config.toml
n_experts = 128
moe_layers = [1, 2, 3, 4, 5, 6, 7, 8]
num_attention_heads = 8
tie_word_embeddings = false
init_std_o = 0.0068
beta1 = 0.95
final_lr_fraction = 0.0
Below are experts of layer 6 (counted from 0) of a mixture-of-experts language model. Rows are named router (the router's row for the expert), gate (a neuron's input weights, with its number), up (a neuron's input weights, with its number) and show model dimensions 128-255. Each number is 128 + 24 x the weight over its row's rms, rounded and kept within 0 to 255.
After each expert's rows: a language model's description of what the expert responds to. This comes from a sample of Wikipedia text that the model never trained on.

# expert 14
router [136 141  90 133 121 109 122 113 145 153 128  84 110 111  92 134 118 164 153 132  89 170 118 155 158 133 116 141 162  92 141 149 122 124 110 172 135 116 131  89 135 138 183 113 103 132 189 116  89 113 133  94 130  80  98 153 104 110 139 113 119 139 126 163  64 123 105 142 133 143 131  69 136 134 131 144 148 146 132 153 125  88  87 175 122 163 119 139 101 148  90 105 123 157 136 137 122 130 110 167 141 143 140 157 123  97 134 154 149 131 119 116 162 116 130 122 165 137 133 128  99 142 105 122 108 144 128 141]
gate1 [140 127  93 153 121 157 174 104 125 131 169 153 102 164 132 115 153  95 146 131 111 115 163 133 111 121 112 150  99 112 130 104 179 119  97 157 152 118 121 137 118 153  90 147 140 143 169 119 130 162 111 153 123  92 161 125 100 129  89 127  98 113 156 120 123 117 140 127  95 129 120 141 157 133 139 129  82  80 157 148 166 148 142 138 130 143  65 169 130 114 139 163 139  99 143 129 142 124 187  89 102 117 133 118 117 124 126 139 110 168 133 151  31 145 154 159 108 138 127 100 163 140 119 144 126 141 135 143]
up1 [137 149 171 140 136 150  74 132 160 112 132 142 155 104 138 118 106 157 123  97  98 123 126 102 156 114 152 156 173 136  66 168  95 155 138  94  96 136 149 125 110  70 167 179 157 109 116 138 139 117 149  93  91 124 138 168 147 146 107 139 154 126 131 127 155 102  94 124 120 121  96 195 137  86 130  70 143 156 134 154 118 126 140 131 119 126 189 131 113 116 127 121 135 123 110 151 135 133 113 124 118 120 135 114 126 133 156 154 174  98 166 131 169 133 133  76 138 119 135 100 132 117 105 129 127 139 107  98]
What it handles: Opening pieces of split words that look like prefixes or Al-/En- starts, such as en-chanting, ex-amples, dis-advantage, Un-til, Al-pha.

# expert 39
router [102 137 109 139 129  93  81  93 109 145 136 154 168 163 124 120  73 125 141 112 102  99 101 151 161 129 142 139 104 112 119 117  87 141 135 119 140 112 112 110 137 137 145 134  88 153 138 129  87 109 144 109  92 133 151 149 147 104  95 108 114 136 138 145 140  77 130 107 117 171 116  85 136 134 155 164 116 137  85 114 106 112  92 126 150 105 130 153 135 132  83 125 127  98 100 105 160 120 120 185  92  90 138 108 103  99 138 146 135 100 141  67 116 129 128 133 158 122 128 139 118 110 159  86 137  82 192 140]
gate1 [154  90 136 147 132 100 145 148  98 115 142  78 143 153 109 100 134 124 141 108 119 113 131 140 156 133 138 116 172 122  91 139 156 106 113 142 109 137 156 162 163 158  92 115 126 114 135  88 113  74 147 130 118 111 147 139 119 137 141  72 114 114 133 145  92 133 172 125  70  76 138 115 128 115  61 151 143 160 112 151 108 107 122 165  79 138 123 125 132 148 125 113 148 128 146 131 175  90  95 116 120 110 108 132 152 132 124 129 154 179 104  84  73 170 145 136 119  70 130 156 128 111 123 103 129 127 163 111]
up1 [155 153  97 126 167 117 141  79 109 119 130 107 138 111  58 101 148 125 107 135 125 183 149 164 128 141 124 126 135 124 125 104 142 130  95 112 157 130 150 115 105 151 122 152 146  86 121 132 137 111 108 139 114 141 163 131 125 121 128 106 124 135 130 138  97 107 140 167 127 118 128 116 122 115 113 132 129 152 153 125 151 110 104 165 126 130 113 110  96 134 152 153 135 108 171 108 133 150 103 138 125 113 136 147  95 115 120  91 134 150 121 111  79 152 144 148 132  58 107 132 101 131 149 143 172  98 118 188]
What it handles: First pieces of split words after the, of or in, such as Med-icine, ab-ilities, ar-ithmetic, New before York, plus place-name starts.

# expert 37
router [136 132 116  94  98 126 107 179  79 110 133 155 120 110 104 119 156 124  80 114 111 116 131 125 106 119 157 106 146 122 145 136 174  82 147 146 151 108 128  99 169 120 115 127 130 119 138 182 176 148 126 173 131 127 144 146  91 123 111 165  74 150 109 116 154 178 108 148 122 135 144 147 130 127 130 160 117  95 154 128  95 103 146 107 105 132 150  62 163 144 110 100 165 125 110 141 148 102 104 126 155 149  99 203 152 123 114  89 135 158 134 113 156 119 125 141 115 109 183 143 148 110 112 139 147 172 148 136]
gate0 [131 127 175 155 109 131 155 124  98 103 110  82 163 104 132 136 122 100 116 166 115 144 109 105 139  97 133 130 133 146 105 109 107 145 163 141 110 133 118 174 159 147  93 101 131 119 138 120  91 117 117 117 117  82  91  92 133 169 129 102 124 131 117 152 147 117 104 137 150 168 143 136 136 145  83 100  82 106 140 149 101 158 119 130 110  98  65 127 112 168 116 111 128 147 143  92 147 133  80 127 100 107  97 159 151 140 103  99 116 129 116 117 165  80 108 114 119 138 139 149 137 118 116 115 139 144 181 134]
up0 [136 131 188 130 147 129 124 101 106 123 140 101 143  75 121 167 129  87 139 124 131 129 115  93 109 122 103 114 107 130 135 105 114 136 105 145 144 150 151 117 164 112 121 139 129  73 136 143  98  79 134 123 134 104 108 127 113 126 101 143 137  97  83 118 141 122 130 116 146 125 135 135 143 148 115  91 126  83 120 126 122 130 125 129  89 113 130 140 138 148 123 131 169 153 138 102 157 134 131 134 112  76 121 133 131  82 123  95  65 135  95 121 118  86 120 148 116  88 134 113 101 144  95  77 110 179 129 131]
What it handles: Backslashes, braces, underscores, carets and single letters inside LaTeX math, SMILES strings and designations, e.g. \otimes, \Phi_n, \partial.

# expert 40
router [105 144 126 153 149 122 135 156 172  95 134 129  81 124 156 131 130 169 116 114 127 120 140 142 164 121 132 140 128  84 109 149 145 172 134 115 133  95 167 124  92 164 121  83 143 110 145 109  96 158  85 129  98 147 116  83 107 118 169 166 123  93 156 152 121 101 133 141  86 124 169 126  99 188 157 151 168 161 120 151 146 133 107 119 153 152 172 112 111 151 116  97 156 105 143 121 111 102  99 106 133  94 113 132  95 167  92 148 154 156 133  94 176 120  83 109 149 148 112 162  98 105 145 133 164 127 104 137]
gate0 [124 132 142 126 123 132 120 159 122 137 143 141 140 161 105 136 150 197 129 100 137 132  67 113 110 174 150 118  93 145  86 141 114 146  90 116 154 133 101 138 111 129 125 177 109 139 116 153 136 168 101 120 163 132 120 134  97 111 154 134 131 159  97 141 154 148 125 127 131  99 124 121 172 123 104 122 131 139 138 125 122  91 115 151 120  99 141 124 162 145 181  89 128 115 131  97 147 172 122  98 152 146 132 121 131 153 131 109 115 100 136 155 174 152 144 147 124 125 137 160 120 156 125 177 148 128 120 127]
up0 [136 106 113  82 179 124 160 123 162 152 102  94 131  97  95 144 138  93 156 134 114 139 135 107 106 124  99  72 114 180 138  92 127 133 114 154 109 118 166 121 119 113 126  84 163 102 162 107 105 152 118 148 132 106 124 107 127 115 124 145 132 146 134 105 116 109 112 138 147 106 105  85 113 118 119 122 105 121 175 146 109 150 149 109 136 105 103  97 119 149  84 147 116 125 101 141  63 112 148 109 113 134 143 145 134 118 117 148 120 118 118 122 117 152 127  96 134  87 139 142 121 102 128 111 126 161 119 152]
What it handles: The letter h or H inside names, as in Man-h-attan and Kers-h-aw, plus en dashes in year ranges, in track listings and discographies.

# expert 52
router [120 142 116 105 155 131 107 156 156 136 134 147 148 111 122 166 101 133  97 146 155 113 137 133 137 116  82 121  75 160 130 132 161 168 142 153 110 153 117 149 146 104 154 138 155  93 160 161 132 157  82 128 131 118  86 109 144 160 116 144 126 128 131 110 141  89 107  90 119  83 124 172 117 114 161 131 129 133 109  85 139 142 151 131 125 135 152 137 124  59 129 116 109 107 126  93  90 132 109 135 171 146 131 112 154 129 129 123 153 104 104  91  99  83  98  71 151 110 165 154 118  80 144 128 115 129 116 123]
gate0 [141 145 177 127 158 157 134 183 173 161 146 126 102 152 169  90 168 158 118 151 115 114 140 106 130 131  96 144 152 104  95 121 150  97 121 126 101 125 157 160 149 117 152 123 151 131 141 102 111 118  85  89 123 144 119 136 144 159 170 159  78 121 112 157 108 139 151 107 104 133 134 127 106 159 118 104 117 100 110 195  74 125  95  99 106 124 139 138 125 130 116 170 131 139 128 111 130 131 107 107 110 157 120 134 100 114 116  72 141 142 101 171 145 154  98 147 127 121  77 143 146 130 118 120 160 166 120 123]
up0 [121 151 137 139  74 100 132 120  70 111 114 133 174 103 124 119 114 120 129 146 133 116  98  97 132  71 145 135  69 106 168 132 139 132 143  79  70 140 100 103 108 140  79 140 161 110 111 119 136 145 187 142 167  95 129 128 100 136 102 107 136 107 148 140 114 109 141 126 137 153 136 159 128 143 141 131 122 170 159  99 146 101 148 160 175 136 124 122 124 135 118  93  98 103 165 122 148 109 130 149 120 144 125 102 138 134 142 170 126  95 141 107 111 151 111 111 107 127 132 124 130 131 150 125 129  92 109 161]
What it handles: Nouns for buildings, institutions and places after the or a, such as school, church, bank, station, farm, Department.

# expert 26
router [120 128 124  97 138 129 141 130 107 136 117 133 112 100 119 130  95 130  92 148 138 119 113 112 102 136 146 122 130 116 114  92  96  83  89 169  84 103 133 150 147 148 129 157 119  70 109 113 106  89 160 163 113 109 154 119 132  86 100 145 132 150 120 162 143 120 152 120 113 128 106 140 111 106 117 146 189 145 171 175 200 156 158 109 112 127 168 119 111 115 145 118 121 141 149 143 165 161 152  98 113 116 123 154 112 157 122 115 146 135 127 140 136  80  83 134 166 136 176 153 130 117 151 140 134 133  98 115]
gate0 [123  70 142 137 173 136  94  96 135 126  62  63 139  72 128 132 119 136 103 117 141 127  65 120 153 141 147 152 107 131 103 137 161 109  78 168 110 140 137 121 163 141 139 132 138 139 151 139 148 115 110 135 170 129 154 123  98 156 130 140  81 101 109 153 169 125 132 108  94 143 138 140 118  87 118 129 142 101 140 146 142 105 117  91 148 100 161 164 150 137 115 129  99 160 155 106  98 136 130 125  95 135 138 140  92  79 151 133 134 187 133  80 141 115 111 147 162 183 118 130 140 140 103 133 151 142 173 164]
up0 [135 140 143 119 129 130 156 114 137 113 116 129 168 118 157 123 135 121 114 132 114 119  90 130 153 115 144  99 135 133 104 148 144 130  76 158 124 145 102 109 149 149 146 118 120 143 133 107 107 119 181 144 137 137 107 128 116 102 107 133 120 117 147 153  71 144 116 119 128 114 133 147  95 102 144 141 126 112 164 154 165 133 134 174 100 130 173 127 126 126  81 127 125 115 149 106 128 179  71 112 112 120 121 151 113 128 127 113 125 165 102 135 162 103  99 145 118 171 124 152 154 151 129 106 165 108 134 145]
What it handles: Line breaks after article title headers and short descriptions, plus degree, minute and second marks and digits in coordinates and numbers.

# expert 20
router [136 149 143 103 108 143  83 118 145 101 149 102 131 117 180 132 137 105 115  99 120 133 137 152  79 183 136 140 129 163 134 135 150 123 100  96 161 151  93 138 107 139  93 120 147 148 117 107 173 144  85 144 130 156 111 155 100 153  88 116 137 153 120 129 182 148 107  78 142 102 178 145 129 108 143 152 134 135 140 141 101 155 164 160 124 129 101 138 127 126 125 163 146 105 132 109 114 140 122 131 133 161  85 138 151 131  62 125 106 151 136  78 136 167 176 132 175 134 123  90 126 103 112 112 106 152 114 134]
gate0 [169 151 119 130 151 135 116 113 143 129  90 138 143 168 134  97  90 124 153 151 153 141 118 114 107 139 117 148 116 150 101 125 156 123 132 103  97 164  91 151 122 127  96 138 116 173  84  98 157 129  87 123 147 153 129 137  99 135 136  79 112 168 160 126 134 120 141 112 165  84 132 131 115 137  92 141 132  84 124 144 129 137 139 137 106 109 122 137 135 147  90 156 139 158  97  98 109 119 131  99 111 126 109 143 123 137 166 121 186 132 135 119  94 170 154 112 126  94  90 173 151 156 149 149 109 114  98 108]
up0 [102 145 107 148 117 104 131 164 107 146  97 176 142 102 186 132 127 149  95  97 135 163 140 138 129 141 118 105 151 126 157 120 156 152 183 129 129 137 108 144  94 120 159 156  81 157 144 113 121 154 109 135 144 131 107 153 122 124 132 135 118 124 116 153 142 121 125  91  90 136 115 114 130 126 121 160  90 143 113 133 131 157 137 121 140 133 138 137 123 151 153 125 170  88 150 120 113  94 143 131 141  89 135 146 155 151 136 123  71 141 102 134 129 129 146 108 178 107 171 147 150  77 150 109 160 149 104 120]
What it handles: League, cup and sport words and result numbers in football and other sports articles, such as Premier League, Scottish Cup, NFL, 1st.

# expert 10
router [112 161 114 146 157 169 144 138 150 126 144 157 134 156 148 137  75 130 158 133 111 134 162 186 106 127 103 116 125 126 143 112 130 121 142  82 143 138 151  88 101 154 142 164 160 111 118  75 101 120 165 123 121 124  89 122 143 178 170 128  90 152 138  87 137 134 129  94 122 151 127 134 114 115 128 119 105 137 117 138 118 159 147 123 162 119 135 141  95 127 136 125  97 143 126  94 149 140  98 122 146 131 161 153 163 167 144 136 142 120  96 111 183 126  96 162 148 117 112  98 135 110 138 143 123 152 108  88]
gate0 [114 178 112 113 153 147 133 149 132 111 151 131 127 129 124 124 133 125  77 191  91 113 131 156 147 180  87 133 149 161 124 105 141 114 124 119 111 104 134 105  85 124 163 105 153 158  96 117 104 154 139 111 172 163 111 153 177 128 132 111 122 129 132 118 127 116 140 141 153 119 159  99 131 163 129  70 108 142 125 135 126 144 139 106 182 160 104 148 169 132 160 122 148 155 125 101 109 191 141 179 155 121  95 148 161 162 117 134 149 137 156 103 165 167 131 127 190 115 147 140 125 154 136 154 132  89 130 125]
up0 [186 124 127 149 132 125 137 183 112 159 135 118 145 114 145 117 144 115 128 135 112 111 108 135 133 121 128 126 115 106 119  90 146 141 122 132 150 136 118 121 172 135 153 163  79 113 122  96 108  58 141 127  83 120 106  83 133 129 130 128 126 174  88 108  81 102 132 102 140 118 169 150  89 170 142 126 132 107 129 127 132  75 128 120 122 132 148 104 137 156 123 108 137 141 112  86 113  79  79  60 103 132 116 184 130  74 148 136 132 127 130 133 133 132 119 143 133 123 158  98 162 137 166 105 150 141 165  97]
What it handles: Modifier words, often in compounds before hyphens, such as high, low, white, black, mid, self, folk, and language names like English and Greek.

# expert 61
router [120 131 133 149 134 136 168 138  86 137 149 182 114 125 120 150 154 117 164 114 107 146 155 170  96 163 140 142  99 130  83 136 110 133 133  93  77 118 140 108  95 135 150 153 144 148 112 137  83 123 159 152 101  94  95 138 145 145 127 136 120 125 124  67 121 105 178 135 124 162 130 126 126 106 114 129  87 116 127 134 149 115 171 107 163 115 110 127 127 149 133 146 127 140  68 131 109  77 107 109  90 131 111 120 149 133 137 122 110 108 161 105 150 150 112 143 142 141  96 207 138 106 117 120 121 119  90 127]
gate1 [148 143 150 149 153 134 112 153  96 123 107 130 154 130 114 118 153 119 132 103 146  97 121 156 112 143 107 165 129 103 151 135 149 152 145 130 122 148 101 102 136 120 138 111 136 167 144 134 149  98 138  96 159 133 111 139 139 149 111 134 145 142 146 150 140 142 116 112 120 129 116  85 123 124 138 109 128 106 132 122 102 105  99 125 162 135 108 109 114 149 121 128 188 126 103 147 145 126 124 151 133 133 138  70  86 112  94 191 113 132 153 102 189 169 145 126 121 137  78  98 116 103 152 149 147 147  46  97]
up1 [127  84 170 137 134 119 146 171  80 142 118 153 155 135 117 119 128 122 136 103 133  97 137 133 109 139  84 150 131 111 157 160 159 131 154 140 133 134  89  99 104 126 159 151 146 128 124 122 133 117 138  96 170 149  85 102 148 109 115 140 127  92 144 105  90 148 152 113 141 161 117 127 118 158 138 103 139  95 113 125 162 115  75 124  99 160 103 106 152 156 144 100 120 118  96 167 119 128 119 103 123 130 128 108 128 141 109 139 123 117 147  98 179 145  95 120  97 139  85 113 142 124 127 153 169 120  77 122]
What it handles: Adjectives and their pieces following the, a or an, such as first, original, largest, ancient, broad, and endings like divers-e, prud-ent.

# expert 54
router [ 92 133 156 164 157 185 101 135 120  89 152 164 123 141 148 134 154 125 147 158  95 125 134 121 156 175 118 129 146 120 118 115 138 146 119 143 117 111  94  87  93 169 158 105 130  64 141 135 141 130 117 112 127 113 130 110 119 105 116 105 101 109 129 127 111 129 166 128 104 130 134  92 123 124 147 163 165 133 121 106 115 109 114 142  89 136  86 144  99 117 107 103  88 148 158 148 144 129 111 155 103 111 130 121 107 124 107 141 136 130  96 173  97 174 183 109  94 146 116  88 136 102 117 133 118 106 116 162]
gate0 [ 88 134  92 127 117 119 134 129  98  73 137 111 138 121 145 150 121 168 140 102 136 138 141 157 176 133  65 128 166 130 120 111 129  90 156 126 114  97 144 121 135 123 140 122 123 113 113 162  90 157 136 166 131 142 137 128 116 126 132 103  91 169 119  81 103 123 144 166 129 107  68 162  94 119 114 110 120  92 100  57  93 145 118 133 101 107 133 134 139 106 109 142 138 123 114 121 144 120  89 162 147 108 112 149 124 118 122 124 125 131 164 124 173 140 165 114 159  80 161 142 147  80  96 151 129 143  98  88]
up0 [186 118 126 123 138 151 126 130 166 156 127 158 118 152 138 121 120 121 124 151  94 131 150  82 100 142 168 135 100 140 119 141 164 155 101 119 124 151 112 144 110 129 131  99  83 131 158  97 179 100 119  95 136 158 122 140 132 127 127 132 153  97 146 181 182 134 115  91 104 160 191  91 147 134 126 133 117 179 176 175 130 121 142 121 164 126 113 122  89 153 116 115 135 142 131 133 124 134 187 131 108 133 118 120 132 162  99 118 146 140 113 133  71 137  82 127 128 181 117 127 133 186 115 129 137  89 115 158]
What it handles: Periods and closing punctuation that end a sentence, usually after a noun, before a new sentence or a line break.

# expert 13
router [143 114 117 135 117 118 131 118 115 132 118 151 129 150 111  79 149 110 114 114 158 144 115 108 117 133 117 102 101 100 167 108 124 161  89 139 140 115 133 112 156 136 145 118  82 120  97 157  80 108  99 146 115 113 191 146 106  97 103 113 113 107 122 157 150  90  94  86 114 141 140 135 156 104 117  96 130 151 111 121 146 151 150 145 144  71 139  91 172 145 132  95 122 141 131 101 135 132 124 179 116 110 110 133  77 102 102 109 103 123 151 136 135 156  87 108 138 135 100 108 109 144  99 101 144 101 146 157]
gate0 [109  98 130 124 130 122 111 126 111  78  98 156 138 110 133 105 144 128 120 125 157  63 128 133 124 101 121 121 145  93 106 117 114 138 139  97 134 167 113 146 115 115 135 123 144 178 103 109  90 114 123 123 115 125 159 117 159 147 162  87 149 143 108 169 145  83 117  98 120 113 108 104 171  96 102 175 126  93 101 163 121  81 117 135 139 129 141 112 134 157 148 112 143 159 115 142  88 124 132 116 125 116 141 140  86 137 122 119 125  95  99 169 111 175 172 137 127 114 163 129 132 116 124 133 155 128 143 150]
up0 [ 80 121 132 104  96 122 103 141 111 150 143 133 131 128 127 129 147 146 142 139 190 155 102 103 126 105 108 122 143 127 134 157 134 130 114 155  98 169 162 100 108 158 119 135 123 186 145 109  92 156 147  85 120 183 130 102 138 115 151 157 130 138 145 139  97  91 142 121 145 159 128 163 144 124 139 105 133 103 104 124 156 170 121 134 145 158 121  95 145 123 154 110 148 168  81 143 100 115 147 135 108 111 153 113 127  88 173 138 148  89 130 143 126 125 154 127  78 127 143  72 138 140 121 135 149 103 156 174]
What it handles: First word pieces of personal names, often Spanish or Portuguese, in lists and tables, such as Ol(ivares), Mar, San, Jul, Dan.

# expert 53
router [142 136 107 113 157 158 132 133 132 114 104 151 164  78 128 129 134 149 158 111 149 109 117 101 145 111 113  97  93 178 129 126 103 106 106 125 158 152 138 112  78 113  85 176 125 124 144 149 139 152 159 160 122 161 126 141 129  97  81 159 108 133 126 208 132 148 129 117 149 109 144 155 153 164 126 162 105  86  91 114  77 112 136 112 106 134 123 159 109 131 138 110  86 155 131 155 113 104 145 146 126 124 148 125 152 181 126 113 127  96 149 166 160 152 126 133  92 103  87 106 148 110 152 149 153 165 171 109]
gate0 [129  77 132 119 126 135 167 113 101 113 173 139 124  89 121 128 130 146 145 120 144 132 143 129 131 125 120 126 118 158 104 124 152 143 130 145 115  90 107 117 161 129 117 151  89  67 115 105 131 119 117 118 112 139 130 127 165 172 180 143 148 132 145 132 130 136 130 126 120 131 119 104 134  90 149 130 135 139 177 103 161 110 138 111 201 130 130 122 134 105 138 138 114 113 111 116  74 154 100 174 130 147 133 117 134 134 118 102 161 147 134 107 117  99 148 123 101  89 168 125 126 137  89 109 129 131 122 116]
up0 [123 178 115 121 108  80 116 148 146  99  90 140 103 177 128 136 101  96 133 113 112 128 112 141 137 139 141 124 167 112 139 114 125 137 127 131 129 169 136 118 126 150 153 105 142 124 120 182  89  83 145 149 114  78 137 108 120 122 101 141 107 109 114 105 147 115 113 125 129 142 111 131 102 121  77 128 151 118 103 127 123 110 124 108  97 133 113 128 108 118 170 125 127 172 125 116 127 142 106 104 169 123 132 144 108 121 130 101 112 113 118 146 159 138 135 129 142 146 125 158 176 152 147 101  75 120 114 145]
What it handles: Word pieces inside Latin genus and species names in taxonomy lists, such as idae, ensis, atus, us, as in Ligabuesaurus, Galacticidae.

# expert 48
router [ 98 172  94  96  87 147 130 171 120 125 125 130 138 123 125 112 134 100 164 120 162 103 112 156 127 141 143 137 138 122 104 178 115 143 125 162 136  98 118 134 158  80 100 146  79  98 120 109 132 121 137  77 166 146 124 159 118 110 110 102 149 179  89 117 118 154 169 107 164 158 121 120 148 161 130 137 171 122 131 119 123 112 111  97  76  88 107 136 140 136 178 149 115 164 150 114 151 118 125 105 131  87 100 100 125 154 169 142 153 142 127 174 141 141 137 138  99 156 100 141 141 151 155 128 144 151 110 111]
gate0 [102  83 118 144 120 189 108 124 102 173 135 136  80 122 134 142 118  96 163 117 141 165 126 125 216 148 136 141 124 105 101 167 137 120  96 141 140 134 121 167 142 143  82 125 128 108 103  93 147 116 117 122 117 136 119 142 122 109  93 136 123 142 107 175 146 147 106 126 126 119 147  80 157  89 104 103 143  99 134 139  95 141 144 138 147 112 170 105 152 135 138  98  99 139 109 166 122 139 172  86 121 125 129 131 165 146 162 121 138 147 112 130 164 113 132 130 103 139 158 147 108 162 156 163 130 151 145 137]
up0 [161 102 119 172  95 136 142 146 131 122 138 166 145 120  85 132 138 123 131  78 176 119 159 123 104 127 127 114  67 152 121  98 131  79 140 128 125 108 108 126 126 148 128 134 161 137  82 142 113  96 125 146 150 100 129 109  80 133  79  97 114 132  71 117  93 102 142 154 105 169 152 109 118 141  85 147 104 169 132  95  72 106 126  98 130 130 123 156 131 142 135 163 110 158 126 126 123 106 108 123 135  62 109 143 137  82 104 102 174 112 162 119 150 162 103 103 164 120 117 110 127 132 123 160 163 121 137 116]
What it handles: The word as, especially as well as and as of, plus forms of become and header markers in taxonomy boxes.

# expert 28
router [131 148  99  78 108 112 144 111  71 132 100 142 144 113  77 158 103  98 163 160 158 108 163 123 138 155 135  95 159 161 165 157 113 135 121 157 148 142 192 131 127 121 127 132 162 120 133 161 154 116 142 106 144 109 171 112 100 123 117 111 129 128 134 179  91  95 134 140  90 127 132 129 130 149 141 151 128 148 117 105 150  75 149 106  76 124 173 116 167 134 120 156 156 159 121 128  65 138 123  99 126 145 166 111 148 118 100 118 102 121 111 161 152 148 138 147 132 136 162 107 104 171  90 158  85 152  97 112]
gate0 [142 147 143 128 164 132 145 189 160 156 120 147 132  95 107 125 183 156 150 109 144 145 157 157 137 132  93 109 131 128 186  97 114 140 155 118 164 156 147 138  74 123 127 124 153 158 144 149 112 202 115  96 140 113 104 125 136 129 145 152 127  88 153 144 109 132 164 124 158 130 141 147 138  96  92 155 115 116 145 138 146  91  96 175 135 131 135 120 175 157 132 150 170  75  87 138 103 116 150 118 139 140 125  76 153 123  98 182 143 125 110 159 156 112 104 109 170 148  76 111  90 137 117  99 115 137 105 155]
up0 [131 158 170 155 123 130 145 138 175 145 116 123 116 120 114 125 158 146 128 117 119 141 146 133 133 128 130  98 134 104 134 133 103 173 155  79 146 157  91 133 115 140 110 165 146 155 110 128 132 166 131  82 123  67 160 136 135 129 139 108 142 116 142 161 107 121 117 163 151 132 163 168 150 123  99 164 144 108 133 121 133 113  76 178 101 157 133 123 140 167 136 126 204 113 114 124 123 129 106  88 176 149 115  78 128  97 106 173 146 148 154 153 166  79  84 130 116 119 125 130 102 122 165 111 102 105 130 123]
What it handles: Closing parentheses and nearby punctuation ending dates, places or values in lists and tables, such as ), "), %), with some commas and = signs.

# expert 8
router [142  93 120 155 101 119 118  88 125 136 128  95 132 183  76  97 194  82 147 119 135 131 120 138  93  88 157 149 131 106 112  80 177 116 142 149 116 108 137 109 105 135 148  85 104  99 125 103 127 147 128 114 113  84 120 100 122 128 108 110 147 107 131 117 162 112  79  95 138 128 155 126 137 114 128 132 146  77 135 104 147 153 122 123 158 161 145 136 138  99 125 139 118 153 125 137 137 133 136  98 109 122 121 144 131  91 131 126 129 102 142 154 121 125 142 147 125 130 107  90 132 121 133 121 108  99 128 116]
gate1 [ 87  94 166 152 132 150 147 128 105 156  89 129 167 139  95 116 117 134 115 160  92 145  81 114 141 166 118 142 121 120  67 126 101 147 179 155 131  78 141  94 110 136 107 115 132  97 146 158 130 133 129 115 135 129 102 125 161 132 141 141 126 130 143 158 158 122 135 125 121 118 120 103 173 141 114 103 135 145 150 151 129 181 123 110 116 145 182 116 137 129  90 177 125 184 152 116 145 159 123 116 124  82 155 101 141 111  85 157 168 110 144 108 179 131 126 157 149 130 116 173 103 150 107 173 116 149 138 144]
up1 [161 151 142 129 151 142 140  88  98 125 153 125 134 117 125  95 122 130 128 124 151 113 179 129 119 104  71 181 138 132 116 125 155 128 133 121 119 156 126 149 117 102 118 134 112 143 128 105 116 126 137 120 120 107 124 114 175 118 103 123 167 128 123 141 138 131 121 102 149 152 119  95 143  76 129 174 128 153 134 142 120 126 152 153 103  79 108 154  76 131 118 117  95  92 121 115 105 165 154 159 121 122 181 116 101 122 157 112 108 144 141  99 124 138 115 137 132 163 121 158 121 148 109 156  99  98 101  72]
What it handles: Word pieces inside award and office titles, such as New in New York, presidential nominee, Outstanding, Anniversary, Best Male, in award lists.

# expert 9
router [123 147 136 100 141 122 102 128 119 115 113 122 167  74 100 129 100 150 124 172  82 151 131 166 107 160 114 138  86 180 132 129 112 120 105 157  96 136 128 119 130 137 146 142 131 110 148 130 136 107 137  91 119 190 107 118 109 115 165 136  85 112 158 108 138 109 142 148 141 116  95 134 160 106 171 144  95 119 156 101 170 145 141  56 136 143 147  78 172 118 124 104 125 127  96 112 135 124 140 151 113 111  60 136 170 100 122 150 128 140 108 168 161 119 137  70 121 131 167 145 132 125 108 149 132 140  75 119]
gate0 [ 95 143 157  83 147 112 135 163 142 130 175 134 133  83 110 114 126 159 123 172 125 134 112 133 114 118 147 142  81 135 142 138 126 104  83 156 132 170 104  99 163 125 126 108  93 137 151 137 138  92 135 116 106 138 141 108 101  95 144 110 134 142  78 173 130 145  99  86 117  99  89  96 103 104 196 109 160 121  99 143 131 100 141 131  96  90  97  99 131 112 145 142 125 148  73 146 118 118 154 179 142  95 149 145 115 121  82 151 123 112 114 121 158  89 105  98 139 144 146 114 134 113 133 129 131 155 146 180]
up0 [123 139 112 168 149 115 111 106 131  97  78 135  96 170 170 141 132 108 140 105 148 145 170 129  89 156 131 144 165 120 119  93 133 173 125 124 165  74 147 114 150 101 123 162 153 140 130 116  67 144 110 141 165  79 122 128  79 106 114 100 137 148 151  95 114 139 130 162 110 124 145 164 133 102  77 121 132 128 122  47 123 151 132 136 119 155 126 155 107 143 104 142  99  88 155 115 114 131 112 115 117 166 159 115 151 170 159 127 127 129 136 137 125 140 141 159  92 101 105 139 129 136 145 117 146  90 118 113]
What it handles: Nouns for relatives and groups after possessives or the, such as parents, brother, son, company, team, family; also noun-final word pieces.

# expert 55
router [105 110 145 107 135 123 176 112 126 165 135 125 112 141 109 138 146 133 137 109  96 123 132 113 117 124 107 111 137 138 152 141 187 141  85 105 137 124 186 135 138 127 145 110 124 113 156 167 170 190 149 136 131 166 149 153 127 137 124  93 123 151 189 106 164 148 157  74 155 152 160 129 121 107 106  91 132  94 133 143 136 135 133 143 133 165  95 111 145 125 117  87 129  79 135 116 186 107 120  72 163 105 145 126 162 134 134 107 126 152  94 137  78 142 123 126 126 147 113  99 108 130 135 107 128 104 105 129]
gate0 [146 141  66 160  93  90 128 121 104 159 135 111 113 143 127 157 139 173 101 102 153 152 154 134 107 113 155 106 141 128  97  99 126 113 116  82 117 130 181 127 136 134 165 131 108 101 178 122 130 140 157  90 154 131 110 147 138 117 118  99 117 137 133 108 138 164 138 140 178 147 115 131 144 131 131 134 114 124 118 150 145 132 172 104 145 155 138 113 125 164 164 159 153 120 151 121 151 123 177 112 129 115 140 153 127 152  95 132 154 130 136 163 129 159 116 115 141 130 164 126 128 140 160 107 140  80 151 120]
up0 [ 90 149 173 115 117 151 126 142 157 125 134 114 136 129 122  84 126 136 124 168 130  96 114 151 163 139 125 122 122 126 111 146 161 125 153 146 126 122  77 179  78 144 143  78 128 127 117 121 123 112 107 143 100 122 105 137 108 130 116 167  81  94  83 124 125  89  95  91  87 124 142  81 124 108 141 113 144 115 158 145  95 149 108 103 106 121 129 134 137 112  96 104 137 125 126 164 103 148 127 115 117 124  94  77 112 114 159 153 133 162 120 110 108 146 134 146 105 135 135 136 132 141 115 116 123 129 164 131]
What it handles: Single capital letters and Roman numerals in abbreviations, model names and centuries, like Evo VII, D-VA, XVe, plus a-endings such as Copa.